config = dict(
    n_layer=11,
    d_model=256,
    n_experts=32,
    experts_per_token=1,
    d_expert=128,
    d_shared_expert=0,
    activation='swiglu',
    moe_layers=[0, 1, 2, 3, 4, 5, 6, 7, 8, 9, 10],
    router_score='softmax',
    normalize_top_k=False,
    routed_scale=1.0,
    balance_loss=0.0134,
    balance_bias=False,
    router_z_loss=0.001,
    init_std_router=0.0272,
    lr_router=0.000363,
    vocab_size=8192,
    norm='rmsnorm',
    norm_eps=1e-05,
    tie_embeddings=False,
    optimizer='soap_variant',
    lr=0.00202,
    beta1=0.95,
    beta2=0.99,
    batch_tokens=32768,
    seq_len=256,
    train_tokens=293200000,
    steps=8948,
    dataset='wikipedia_en',
)
Below are experts of layer 6 (counted from 0) of a mixture-of-experts language model. Rows are named router (the router's row for the expert), down (a neuron's output weights, with its number) and show model dimensions 0-255. Each number is 500 + 50 x the weight over its row's rms, rounded and kept within 0 to 999. Numbers have three digits each.
After each expert's rows: "raises" lists some tokens whose logits its average output raises strongly, later layers aside; "comes before" lists some tokens at least twice as common just after its tokens as in all text. This comes from a sample of Wikipedia text that the model never trained on. Tokens count by the router's weight.

# expert 24
router:456466425558519575528487539519447546542507524489610449572544552449491500413432501490471505480534493456484471499474473612490429423503456478693565438552504481478574519458448493441492442492464448466548415437392556537478503465546482519490546476397515491494454513505572436414412509524449427443486530570476482560473458498445615556539478530471440443509521546443513505493446528485496631502465504565452484545521458499451488463524535469535490454390430476511555510482504547463416461450477383512480473551540595506476534505450574460538418455501498442463444592570537553420467419477575435548504485435477452469588445481598535470557474368450574455458495530393499423526484509512447466534483606544531493474490576503539454551497512497553471469537508527457571431509550503489528429571486532
down0:525477522527511471515475489516544448453489472487515523558535530539498472483478539527456553526498612565547563465483486475540550534501516480491485462543501494515515415517466542432530610484523450478469521453527454590617482569518410546548557626568498546517455549454579401463552507438432458505448496447521512491437525473545571493451434450421426533475577581537467514539451368537532477379525595548484465503515547473532520402449511445531547505421535436507495560594453476630574424486505505471467507407426577496557444481557442481577484477494503498541518439456428470440579477488493432500510633517508593456574498564536492475445609509585475435487525557532407539557427521441540510504493512534445434427488471506445620435475534471504548489559587409461427508511486489478573532496554476
down1:500467494574532558473489484497513563468528473508585552569580534455531442416457450561526549455518445563498490497547575462435520499541529446387544606423552476594547492547627464412485494452528489515497487502473455536545479440544533431518575536489509537473511565428533491459569580580541464546519535444530487538536562566456433569446514502418480462568509479440472520507431421428419529547529577603445524510494418550429595499501459509520435467462474428480556458500375446503484525470485525500540545469491492455497474443490532512535564510525615483456567522469523612510438430449448486502560584568516413551454500496567418494487505542478458513456463564573490513470495521410453434479556426417497559376529463545545600503575468481511497490502470447583459439604526371490459483529493505
down2:434469521512507560483483396524550623487444529578477566564501534494538601455529534584569465457561510470474458499472554510446555567522505528532523540476454497599431503473491505541461382523487475466581561556395464428556531578540530496567401505461513418530470525424426430508385579527537435415544460522526582457476483480529541435484570535544554581466602514426498550445442538511418542560468507530513470418441505482493536471482481485464465553572464505435375459507561479474495377500466547585510593483538538463454556556465466439521446479443427408498551496443463509465529517466527558533579580483546478367466448497529495543421477564480511503499535480459519427449446524479526547417569513470527479494523496527420406504414563518614484558518543471486437493539515515519521493486496423
down3:575559461567530472489489444543493449424510406395482460592495485481468513598471590513555484481547555497490493457530526429481563562483562484445444478547505533565463497507525506509562568596435592522488505594434378505495541494451570519503484475460488515591478485538488466585503515521606537515530521416581509542489484520482502507468468496487444484523538462521452491517460571538544481458487592566455424500434496526516631443430511464497495551531499481617467519488443520478467458397542502500502521604472524504586482509536563513558448455524441493502464533544435536505505503516448538513464483541460420447478436500486467425506493518562425499557463518469383450544499462467450451548470649483592510550543583520432554398520435494522595528487472329439502517605441460412579515399474465
down4:529603520450525475507612565566524556536474527550431506504526537544418531546523456488528491588566494461479449598480414553476504425505566546538481490427532513539447559551411464552489526624514429525546446531635560548570498461521423533541494348481463477514485538437595469502545551561433571565539503506547491515507495464566513484558561355512486652450495556510431494455453526426512516413497406527515609552549570472495521493527614469437481480544451497563523455473561483510581515398579484510572540494473463432475497490479405601552471445486522553460492501499463512515462420518424456416460560567576502578480608504456452469517499481533511515529502473527471518516454445433538530466473570422483577543556482540460491518514464499486507484499512442516534494452435520486511574445519520
down5:475529517482543419525524452442457496444547519506447462474514584520512457443467524463351513529517453539462489489500518472587489533468510477487375424411513433428499588495450493453577507477551608485532520575503428534498430447489550525480553497458537535571465497459590527400499474470504524559469502502451438536472462539557447442410508425573413609591500489549566466529486428479585469427411604537531543480494422563569479454529570512572544485543439538568434521577461568492507493434527405487499470483444547553539438489443445492519476408465481424542545513510526431470491537418521503478444451600450429511476556493506546470468524529445496482502529442557452457518590461537598442588551525550426505424557499456549527460440568470508506590438521477565483492577566517389537430487446499
down6:596541499535470507463598499515459479537480548516450555478499559486489338484544463459548511493551549474580548507505549486462371535516483419479453521504470412572534587493486470490475587503474515456462509492439422508423536592488570501517387474529469541487462557586455503480539542507417490548563446483456480476520522442527455511446552483503567546452451507507562433475462476521511393456468537620533497468480512522510576487523487420557517506530581538422536439493520521463603485616468429503517521513501457452516541480453485629520398515544393601565668548510499551521497516503521451467528488522473541573508530512606521425499579487460535505580493500623532499539505513620396486419480498509483530539511477584482545516443412508503468515511587443544446466590540503430479466559487473
raises: "==", "===", "The", "|", "S", "In"
comes before: "==", "|", "The", "===", "In", " The"

# expert 13
router:546484521487507530489475556439416467616534579490581469476516482497475494378479544513563478468603494402553464460460453544505493549501500500588493535492542416466558536501527479464503485486421461507545458477496533514523496497528490498424555440508536488424556437584619486497506519578540521521419489573471546565454523499501523512494452553457434450458469495533546461460482408450503497626440557575556467520432472459437577478527542506529468495403440457539483529526542520452422426385446490583479525518584530438463532514406551384591495459541552433495407504598548614430552429472614535498463417440479477523568436433517525457577469468490569470487490503411540466567460411494460453495511541504475534481417519447630465559445520500564482435509440507499496525476568583539532472477553537
down0:509509477586522495359516601527552481538499403523546468586547483506490524499410505520492476525467500470475533552560556563463565496498497463586500492461459446540538473463456499457431503512477459524465498452608533515487535520499419500541588575546541393572464512638461535443477606524608430600492464511515511489470485523500517535467480431599465470458428501511533461492492489509600461457520576476483494566515485470499507480555489491544472600470477532399400476492476463595511480490492507480522437515445520473583529558451513477505508544544440521461442495524544601503472424511424524410440446444466509431516471447594452463377537359445495552596562483470537509513412417425500437506534528502465542504467534502520564483475432508516530528511528512486484445494566426335552381421531548
down1:406536529435566596477521590434517546486455501508545466542439443475489441443466538502572528501467473540502532481475386425441434450469445483516568556469552539635497497599550500508537539389435395514530512461522534531499506455508449557515437482614472512532504464620501503458528403546554447419442444470464512462468549415529514472520600492453410415371500490465460544503411528587486562539487583495565473412517440515467490462428517503483529487505517519470512569475482475427499534500486477583483442502486501425548493473457480553464493570537424536503522410526433485469429568594470522437614514504489549481566469501404553513483520446412510500544465476415453461474504518524485415654385476538477478532490487529436487492450522460589426472591494506462485539496417445503506486514526479
down2:531507495599447473456488492360580514527603529477567399433486547510565477529515436472595450520448475450445485516414516452610509526379547521575554472519535473487415519412428555520457620588401451469499465520504505482458502524578488493499557444500456430444512522425512486534467487496462539588464519493433471469523595519473500477541538430417535453563479513542479544479459462510497473467581442520561454592491459572455486494471599489454544472503562494436443475513580559455606452554535499486510531460510502484463505587541606370487543463461557585564466580518438440509436522509503469520462461552505520464459483468512595360515463529499520554513499524404582501567551548527434463550495536501496540422418479487498550550496562414446485507448497553451489505470401502479493480598524481
down3:472477550403499520394501632442483523444552544529581566564610506662546443610460527519560533364570512507406466541621491517517553480539582502530453424525488419590518492471514538440481529426550487545539561486465464418514526442448403539527530562524481481443389548498487548571515496539539443503488590510535468527548493538493442549496580599475486489551455494475421484520521540483594570477451522536444529529609559441490448473517519463490533593530469575494545465514586471510523530500470543406447407555448482509533572567491586535460529445466449543493527549556501467511541490523518468537540541510526447530518469448591511471401548505481460590533524436505433550482514475510510397511505464448517503488411489561487460390489481535482462553529548460418467510453508510471501557473562505
down4:509427589455595517461492487478456490529453508520581465485451417551498406402437417489501446542465581453454433447380523485588415480570541430537572463523503477464445489517346497409538495393596563563572398539518578493475549474509524475493550442583413490542573498453585440530540427546506578480421432524482525485516568563533445479520511445487500489466487517502480534513552460465456418505512448464425561533426499498590428483483424423483476446491483553510479499503468547495481517531464471465428526488467587422495439501497446507425438493382526491478526509533499504424533522570518525527602353494453474486546440467495459466578540490620427574516486472510471553419523562422518446461507468475532472500439565479456473485477528479488405464517547523555483483475455568494467469436547488
down5:495462570541448548421480506628503517513461536489503552493462497514479530482565529485560490596495537500471453454464456537531518415557452513480474491422526482498448474527433511456512386584466519577510599442472509372497501457446452459501458480400513487508553535486504488547500499467537476566520454454557537565524557434460501537564460465472551458436489504494520460381544602412423526520495442464535550553431539491486469408514416467468572538589472473322521438557485553519534481459476543467459583449494529505505475448481488431448515354530540466534558455463420526469564400449517430509443416569497586511446425455510486578547513444560432515513463480464424571423440470489510592437480547497589576550549552458534582497524555485501561507482496515525629432529477463519522454506573477
down6:579509585554533507443557504518485502547497494522589447516402461498514515561529593473506469441420612445467464491570476540560476576441538449436408501482440438536503483481488536569494469504502461483488519509466418509499417437522447526526544459468484448539489567456502461471441415564595583495526527476516501496570476464503520506464590511493498589502339568491443491463444483562518387530556477458480433456498572510507465483421555520494494425509464492470555532453480516491460545444523471436486587503522466530527523493460562590458466482480472371500567544514368463546442368551477536414522456450535464503541570518449426551391539536400596499510434439415456485494438560444552486511486516522550423420505502543523525420519454525533439493494509431619565497457490504496404428420516557
raises: " in", " on", " at", ",", " and", " from"
comes before: " by", " in", " to", " the", " on", " a"

# expert 11
router:476446464494368563547466553519450571536539539457545480521541509411464530434414474525465495519498492493535481596447370574469424472437470552575555498538482490509586530508511525475455506476466469491535512474483637517484539447542485498513498448448580463433499452530511509484429503498525502451482515553495469574465563546431564559572444501462466430473531476507497474458508476516544462505473513548502452565438475472456521509487525613521465453406493510517510540510426594384460509486503436487436419537519572433473536482476556392582418515585560453488457514599502575489495476411534511500466433474425486461587454516597583467558492500429521395405498489462514472551378480532422523566506617547577572442434517459534535513378533539521485516474494571466557411567549544471556435452550552
down0:414563539583468585553467460493516534497500528516475539657465380442572549489515541516446532456527464479547476498582451484505539505507518490540486442466455493436531549495514493451486474599475547430543531525569563449507462605440514481606591488492482510556453457591525610438521591517503498529530508416565484597563601532506522475504497553566464485548509482471596352440482509500431446540510435513521477395477564519401486538532480479448580533597609470491505457513415468479477480507419476488518531492486423578482419497424527454570485415479461511556520522503500420558410465463430430457455548511388465532490438552459507499429461537420538561525466552491491524383513515461548543467506459410456482526480539439510534563478465443486553493509535585453541464513507496558481441472412501
down1:525464446546580435560520502545531517479604522572585491434437422427529495530551418471581457477552496421450527533438434580550407460530532471516575509528553468557487496536478391499473495467429529450498464555494645511544526511578462451454482536481486478444623460537512430426439420534587517405505476520537423451536525459485578491538564490417537436477501537578482587456440482569426450568484526533565376590514519559470558449463522504577504490495474599437577388581518451463496449545471504537467469441557528525506529522536543460411501574488538452450529527443545497487496526521467503550548492442487518551555569443484499656492518545579480495529427532503420416492507503519565503490554462488503513542477562459447457502524475438477445511508514580390482538449498458540494433476570489
down2:512499521540484519505426563498498524466400453551487526437528471459529542451534526475483428535548493530417476552464413408549420516473406562521441454468490483524533554455579597559493594516477545462506481449571530451467542483522423503543500468560494436484451519490531607461547484528530449431498585486536541495545444438523529560558617439519520473568507587508397519488504575459494484473441512441446520441490390469456485592463414426453524536525526508408460425494510527558455477401525498570510484505539548537502539572406465462484537496516514479634491424503628586583442459516548538509479443551503599506584443511487460421529477506495494523464601481527593522547487496583523516564549499438442456498469546449514552514463444550497610518498538552370379467484432468447447501568515480
down3:427405551561426573511582495577584463539456554537458505404541602504486483558516530498450497500496447541524501477472499610594503526523480501378494473524550509530508503634517419474516493542459588492436488516627561441474528537416515501477506509503514558496502492495539536511506515543495497546547459549440404517495542479465537475548534459550551581580603433498567523500508495454527442454462507378563542514390472576574410490529394544428503470498521500447481478467564498553448531514613503459496569464506498495493435392553417491512507476488524440626527498486520415497434505478490450486481503495481505484533516504505464484500412475512462568472472612487601563340480393562511442504549518499483465459460538478565479561506510351470466521449511504468582577499560525461530538503448534
down4:555380513513463493470512504455553536482435489551623554451497455636560491461508460528433435417581546538479512535522480600448356449533519463467499663475465473511532453479550589454467515418479378514497502534533628481530502447533444507538472490426527454568516548510560578511446477379481583416517502451535448475516479534470492521516439457440521501486497558538482562526497558550546502472527438519516572524526508473475506416561539532509492555559547476471591508510514507460458471527457526429528505539531520509408497543501394565465482566468493484534520555530527525429551402508543442509515585580429501478498418525429504550444579478492450567532560427514515601484472556510436475447489502396455493493465493526568428512489477450562510491421560568490533410410453452443494560518424426
down5:533492420551498544430502500489520460504574532350533351431493509537533622511446421535461545478520464513404525442534543511637529556589523536408647480519567555502507560418514431538442543424363537546447465549554479567544409449524540516429543579519444491466502497529577546526560504465510440502529432519484521455518499487373495480539470459479562527584423446502494453444494517502432526490496489505548478418557509480404481469471525401533453562401451475504511473525506459464491453339511499485545480497453516535513538514440445462484439502485468440450548502503530506403529513481601467478426546470497543458517524477410447556573555437514474528464463440457487531480528442523456490463531451527514488492506545419486467424573535480547530445499474582484508506485493489585461397552490532
down6:488485503422561451464524504402459597495529490463459491454456480434539459544508489535559534483520503486447500512531533519448564573536489413431511519489413409484523490448540444468483473459543591503516502470572462472616599472546510500415597480633507517467495548591495498495431585521571540592539479450550496468546486433481541480467584488588503508532452559434561413501525498438483591603399453460530491417452508468478560473562534454581470417532503470514559498442513622464540488493526488572456539513610501504572423468502472506444546429558429481585473516542482473400458582519591506499479472461508500569529566462482550609494429414501479597452394428488525495517495582528478451447570507517497498568522541518470518533601446485531474538497457566492494559569576480591536491566495494
raises: "n", "18", "19", "R", "A", "aged"
comes before: "19", "20", "born", "1", "2", "M"

# expert 4
router:427500466451510552567445568494455523549487581443520445469478553403425554521436449553489518533592474465553482503409438496399447474448460601581496494510551361489564581577495406462518461424451480464490524482435553528555556431524541478450519434491603538449502459505583473475461561592534501451474514569491541523452503577484532557584513504437428423459572437432472488500508491530414568434421532522509533486501499483436552407589479545552451487498530502598558559581435547473442433503477459591485436500534514454400549501449543462498435499551497501437480528493512553520564519502520507501440477481496546482544479493522516588523452474495528452479391471460546441526457471602405526548500572576601522438522536491586463497380506560520478502422436504516542485523445483497566405464540511
down0:402542468490476531466383543514476424528470537550472381404606449449444481483543576484509480460571458519466431510574484523536484462468374476432551501368539423560544451543584485427467520542478529513543556426511508507572424501560517463520470585436484473581494562521443467441512522506522507509525447443579489537520468490427465554523485449492496514516509565474542495531574443482529522481517572505520450516444578496402574530481422449416554504481504617531604453556566528486580480558470477424493555457528554516498568540562430464503548512467459470483495500443532410469441460487423407510462430514455457493488527493522494520574437530449558483491485581517501582455559567549561493455471498473500513562457651422452552562447537454447525480551475387514609485586466467475444558459529493
down1:483549481474485452408473538471516467590475482469495496513444576553543466501545514494394506592500526563532457507584508415556606548526387558493498454584570509587485467523480477594476531523534529449501465552411489549627523563484520508486529508407582488478446460572571440527511383506530415545429464494517587525536393472494496549515504475584549507567615545512577526514421479532439423501485451467455518475515518421400547524549556504492539449449482451509498437540538582517494477524526426558449527397450508501530482483478575464457520537476426622416526410490560525506561565539424560457502419475487548494486450492428454493498462507500510581386497554519438439432490463529447560460483461461483527464500433512508544439604532482540495568494502473410534483441594428520592505476452506
down2:493538534509507569415415497495480549468491448486533489406457545540395506526512522480480537509572429527487490472438477453563460501539569437380627561527449593476570520542599560498437497469525485550551506493488499575478425564460463361458527474412460483471554488543461476537430440417404534496566502500550480599516453450462501450478520444513521514527560498391533472431508493615531470530576516470476539550465424470477525547522586514427531539408500566466511497467451534431497416482549507538531550538410517529512533484525540490471569529524479561534379465538539556438514506578510543526435422562510483415519475439511508519583504550571478553511598529502524513447538519549457447568377417446462518420497539505521433483598486487481508552580526497581466497533509551570455410504381523
down3:500439406491467416476389558437468504504497526379515462518538507552452550500607491581525498542448547619433512516530557454460448545459536527418554460478481473561509499413583566440545525528475503457532535503581398417527509456543483569529441469475522569576544426591449436549520509536452482487448464514484419536462461443484520487512536460531452530492500509559466509462501431498428488503490478460580496520526493360429466498519499458535551516400430544470495502591555468445466583396399490583516482467573512463555499459488531494413497581493533577604419525446490518564503571560494575483413544525578475520582538428465558575401489437534429499496499458479397493466510567511528519519429542511469436495492519500490517562544553504545563433526417526513476414533548425559471411451492473
down4:411455492463505451494600493472511514527465496449445529536549462511476516534484604540431546477504430461481509500445554491414475454439644585525453544478489486456634509596450488490582492494432443416460602529593521515436479516471515471543522470491513483434385479695533484524489557462481494560584566518503505536517499579459476560534582494449457433492565472507542555578587500519534494573530473464484492534484537490522574568532539577406445572537479587533508532498535558393437437598536459468576484501530550484457461588593481542589541508501528546454468488459587485537468540504456525442517522525521470476552589568559452447505504514561485529543530520479488522508464517474544424533501561461519619545519426411528586466433450489541409514488474492450513474557541519471535585557521450
down5:513464575505460562461507572472513362543475438551448561484385527513511469466537476468459494573419539527437496512489517563459517462445485543476459441469547435497455469455501478519487581473531518575483510393480339454456569485470481430544472418504455504579522547416539503437476477523485558466468508491498462527554455514393528417507542481483539543401603504506467455519563503528458473469528461473588495544543571599561504485420463455469563507460566445470455483487438525498405580528474458491499467434560495435501469561412484452448578532504466525519397519528402451608531479523425486489569546508524471548498434433502513493488458573536490513503521560428468549560549524564421496552526511417435533482544454527437602385511548519591438467499607442537522555540443526551478539385420539
down6:485446537512483524546557515406461494471537428498482557585435531476573478507488381564561501495497377492483470430434541395516518467472519453677564597528533559460535508457432480543502510497517475325520395492469649461516482480626547475422504613464485525491452473505526471521530438604511499480483479532565521505482580582539475525434507493480475511577541497579458534410528470451520467503430525478492536459524540492449445543533475556447569519472505488550459618495552501592539466519460521469514434553476482491521581514516588569501560562464432505499511485559518459558459479560531416579507459437480538496528474471513486423521462495412520578562542609480575492479504497429491456542440503464469488450480433437482491454412484528498535557537439421532549519481587507503515574538499582
raises: ",", " and", " of", "\n\n", ".\n\n", " in"
comes before: " of", ",", ":", " and", "\n", " in"

# expert 30
router:407531476445484562612470527514499588544581630489575463544493555491446555435455509602565508478545558488563485576504452518472484504434441563514489456557546438459554511549482536474534424498504489423521497475492579532530543495523465433471488488416564504383501443552565466435403518546583494474502498486448553488506473521467505533501471538466503480432541516452637435448484505435418632459500499498529443522439449492450485469512526535558474389498473493551493537528481519469457499424520421531520521547556610483467500476475641446430475466519593443418428498501457577453521509525554526551465497475462439516484330488449530492520500490409507516443469495392540419466451528604459550478487558518543510481449543445544482578425586531585462451474439549446516451480563523527502496496587521
down0:527462497471517426504535477543449487495435412459409457513506508504552491460427521456590507521521484482513600556438549484447528551504456514466580454557562522448565526544558483475457448582392517397513512496448467543442460466551440472565499504578489506558556497469488510541572591563458501524481488479448427534511447449418498451401570486530508472543589481485520452431567409576530459527492576530525525659573447494538472561447514559504417502481489507523536492492517474496504490459454579453534361543475424459508552506523454481572569466507512552549431375464573529585538553517516473486489476498457513547522417490556483460542466569487500445420486570494456533522451442433543514481497449422495460498491473503432472511631447486673542470564495463437435396555595460436473565469516541
down1:532460507569421540524572501571519450443497511509459473515462422435430477527468471542521491457522450512396489522527475402546477463538535539454609473457436588480524540514518477444563489439471457561449565420471503542477574486529564409441471446476572576496535538444624465489459578482534465576571560492534450503466461517512459478431449467458503460472521490481532487543469458460521361532475560489478517545432525595390540532499489478395500512444559447479482357480477546485543559504566480528547496483487614548512554542445485451490525420429474445470485480512516518550423487464533519537506546569585453585509483519539401415540538469463570462560481529586529495486523475583522473508528523409563526480613430467517533562397406524506507608439467460494449569484560592487548447610522539
down2:548456523518551510520611479586529496524546464556506480448549486404456496516501514505470514489564515515458545468471436530527427532446463510427451391531485479579428568523523544443495485419517568564485498433510565411463496508444561528448450489411420549482472403461530414446428541415561505531454539472544596570448544490455517510441517519442508495504445411448569534494546502422499384535527455530466545496597595529585512443479610484458511556490532622439472476395520498553472470466476537463465556583362478490509574581511473471600454556510590565464503601488487506596404470600460436459432591476546513491447447471485501462623567497523471473572470516495515443597515494508474484574461515468499487486456432471544510472467493528491538494488478463529562489531496446439535523435569479
down3:425472493517511548415508433482540395512473586515572488547484540529460567516535480516414533533477565499553503484429466455483516521497553540453478460476531565524410504513457461465522545440502522447531538509539493453455477482423496477428534562514498490454531504487511503466530644379516527579480422367569528531572581556484613373528464540582529523496495545501567514502563441498406559415499394457435553464548508454423586533435545510499527486581553501577572456537496499457492501523514521576550516493511498611437501480571402459469473474552534540539401545541518567474532575541506405483531492480549461498575509492431566539530583519495495383501494474414514413543464458534425526445511530578502518546499462455497522510639564583433594515451444567476587508489496501552533500470484555
down4:583489568509477462515491540484442481573398404555600510583504555463496470557441612366528507464417531467442536475500503494461589466542426568515502499474481544441454540411566455496503551535497484418499487434540430504522514528507425539582438466501514495480537545457481520472472475449452500596526512527585446537499496424488520518515501503513506487483519600504529433412511543547464491550510486552520454581474524474456439497447481470507462581484511466517430550470394480493496474535544574447445496432501496454482416480458408507624560503489530437428497558428581519479508402490477519480484481537403523429577527442475641565489436413467502529528452484447488410535579545493472459433519442537577470580527392488546489512445570505519490473474343406490490591571492524555568489507581530
down5:537619444552521474470502544481570522519498528468433490446503467511586537543515549505419453573530486485477543464498498485549523516631493425525513436529461537443537461436572399568499558512540482592522507437435427615549429498507542497440571502472477453555518458502484482455495444476416565517482565473514478418570384508494525503506430492496556476500500480522589496556457441536491458490457533478412471529522530499454534455465555506573443529477443446463505434479507453477518584442458574566472597545491577452578452533445494544449503498565494575499451545430441497536482526514511508394485542478496442439472504536556442589473400536443405485392496471518564510530525539580529550504515542476503459481591514469443489491663522560508523482444425451621448559476394462618436479407446445
down6:434448527523522499469538457538433516505431481521508550436509526472494537539493491419433479500513519453508441450485543521402468485509512477419519561364452440403428512455606488459505471522543555426477526524553453489544576540410473451545504470507419575505444564527489540567542466445517692470441489464577413541515485500500549542467553569496561565478479514453487524496534513485498391478496445540499463514481513551542500481559462471590489582501485460516477414471470458389436418420537591547433570465524529486472453487502562556505468487506550531476449481357534525495445480500435534443459507544490471519500550500501480584417468380520458540498473547470460468480501518552526573496476606522553426491522437611483481494558534536437408536456541342487469508548461521538553362480549579
raises: ",", ".", "\n", ".\n\n", ";", "\n\n"
comes before: ",", " of", ".", " and", ".\n\n", " to"

# expert 27
router:464468435430500550569407547502495547565600601574603488472569511437488572472415459524492516493629462506593513527444494577455418428509472541586517481509539404475484527523468529452511475491482492477542435533427572556554521402528484490527531480502542430447526455548567446495497467465552427404474496598555475474494532515433528588509485537493444472466510512465557461498468472509478527519400504554500437583470528412460510485523554465590426496456440499525525543533426526473450461397460357538417539515571559483450563414461551498447464446569537463408476511560512515467520501475588495575455470448490528393579462411555480549533447498499577475433453535493509425570457475606473545537450521551522491478464527526582466508492556518522535442433502619426504454467511538461483423509558509
down0:617531489496550399469476497418499467577538512603556496565542445456537522594554578430449561393367466489537536550562504538482501540515528480508490558524528565552433444532526564536581553595566610512521549493474444501520459597496492531528427500576486490483582506432480576470508464480535519445556531472462565527528418431540551581446552523493521512477486492471462602445495475489559532519414465379453475545498466538519448514514458509452470500489439461480504441491581479476521408471492582518499566492524395489555448528621483494467562498456443498569498461454554531500594508465584556483477586527540605569483619495513489483533558448467516481540455535547499623500456518559514516459512462457534590473491486500441418427457535509476593532499535415575519468484481511457508574468392545
down1:439462499546451445451467522426457577532505449477598475489565452528470523518562464463488535453582454496467511496571361651516505443509418496482526553477511552449460559432460527541465451538468450559471594460477415488450463485506465499526495557429613520482605428533529518536567524460423539569445420592506481506465553472481526475500490565413621495559454524539451440446478500471526506490472533507423516502482491538529528497633450582472554602485491498527385457426459505527457424588441522412460585547415500442459466542508500512458533442463543594506479527502497540504559520599535518580609537544495496442538454543466477492534493607449510554548477572543521434472509616525512534533586511443476506476442567489473544594558631485463504489469489522498502531508498500523426523442463529
down2:458455584501461553483489412454489527472464464622477504519454592576474442544512533469522464445460444567547455523522426462554444489471511496474436444498488611557433466573506474529509415446619424454437469349503630493479583495453548489497482564548465563505492517570604565502536551432442493554454500455442454556483503428558467541475522462454533534554551457455486482483548521508518552446491426478509597480472445462532501513457486604414519483466590491479509475467515503524516498522479503462517557471491494426494508556587471502456584461451522478455433401421555527583405549418486536435504458575522580501482484609436432464474500612476515544452505495447489477509445594488431564533563406530508516459580491584407494463461457427469463530468560478538501444526582545470430457485453546
down3:465491502542470556486548437529418464493489520482547426503483467491471470556485585498449425531516433526473411511471481570518468499564467469487548524566448438519433584537602573564514508506423488567443458479540556515468524524513468485437449482508454542410529482400589584491504487503497434479541537425512482377462461608556481516544463539459595462517519419468548495506635509540476516500448436594445488580440551575527423484607405550490459560497470506479448409568442508512445556425513511498569415481580516539409428522514515400650497536518574462480498506412568479568449502507558560478522584490410478545433465554491522435467530488503411519536527567468500516529524474495586492545499464488507517499503481479498510506465500513453455647542542474453424570507492487598519375515535510
down4:575498611490496492446454486509510481512495601596548466446528534484535484464591470495574573535582518545495534481496480476445573556447431483432549530498492463510440491478529488475463515447472503537496629464489422534483575540417609556484458478503620561554577458534502574499442496434460465505470484532499541464556423450568453452555579525495520508476466578527462470467549534507545374533500473498485511403403514444581504491585555531449567456498449489432486513548543518575488548550388481538422566528370565516583447461592551489364389556502507519566482453493539543497510520538483531524440480464574448436458482539385510473523465533399484470519478390424510552424440515466505519469436592516523584428494472517523546459528447519526581526505537503451456493445561474513524530506512425
down5:479467488356435423487500468404523461513499459424503539497413438538459442521516513529425396545616426437522386500552470571479381466522463566480488538405502477475505422483448457509514551505430515529536470461525545534556484600592451584527508459500536443549445452576493493438526443539527552469437485519391563493467506564589432467453508544591565519479487498415515513513600461519475513526531513503567456464541586583486525496475408524472575518454456482509632390515464466543497593481413578458557497529498611490522498438539529503524540580476563462384428449486509539434512505514559505510508471544467566550516479481443446490571452511505481553462423432568482519484474581512515497455533486504482467591575536425575544506468542458538430527472532528534576482516576509481568496503514560
down6:476493501441483413478492552432466556447536428499511477541494561517438499473497535475428502490467442493505469494495496540561502423528566482502539419557517468452487582442520481515498503510417490426454527472581490461551508471470505430494537417506512575552382587442515537440521521452502503363491561410463387513444624483544476574462441466455490475499521485478553529411461565476515516511573509520446522505524487511493513441554536528420519528570434539622415514534413437454564442530601453423522480550478492456586461505563503541573568434463514504572503563474536514499423540456525492490482361649454527507580597565540568420570352479415495517552417629572466494434456482544472489468474462599466497488478456478521523498439561486520444457533548482545514529500533510514550512509478490
raises: ",", " in", ".", " for", " and", ".\n\n"
comes before: " of", " was", ",", " is", " in", "."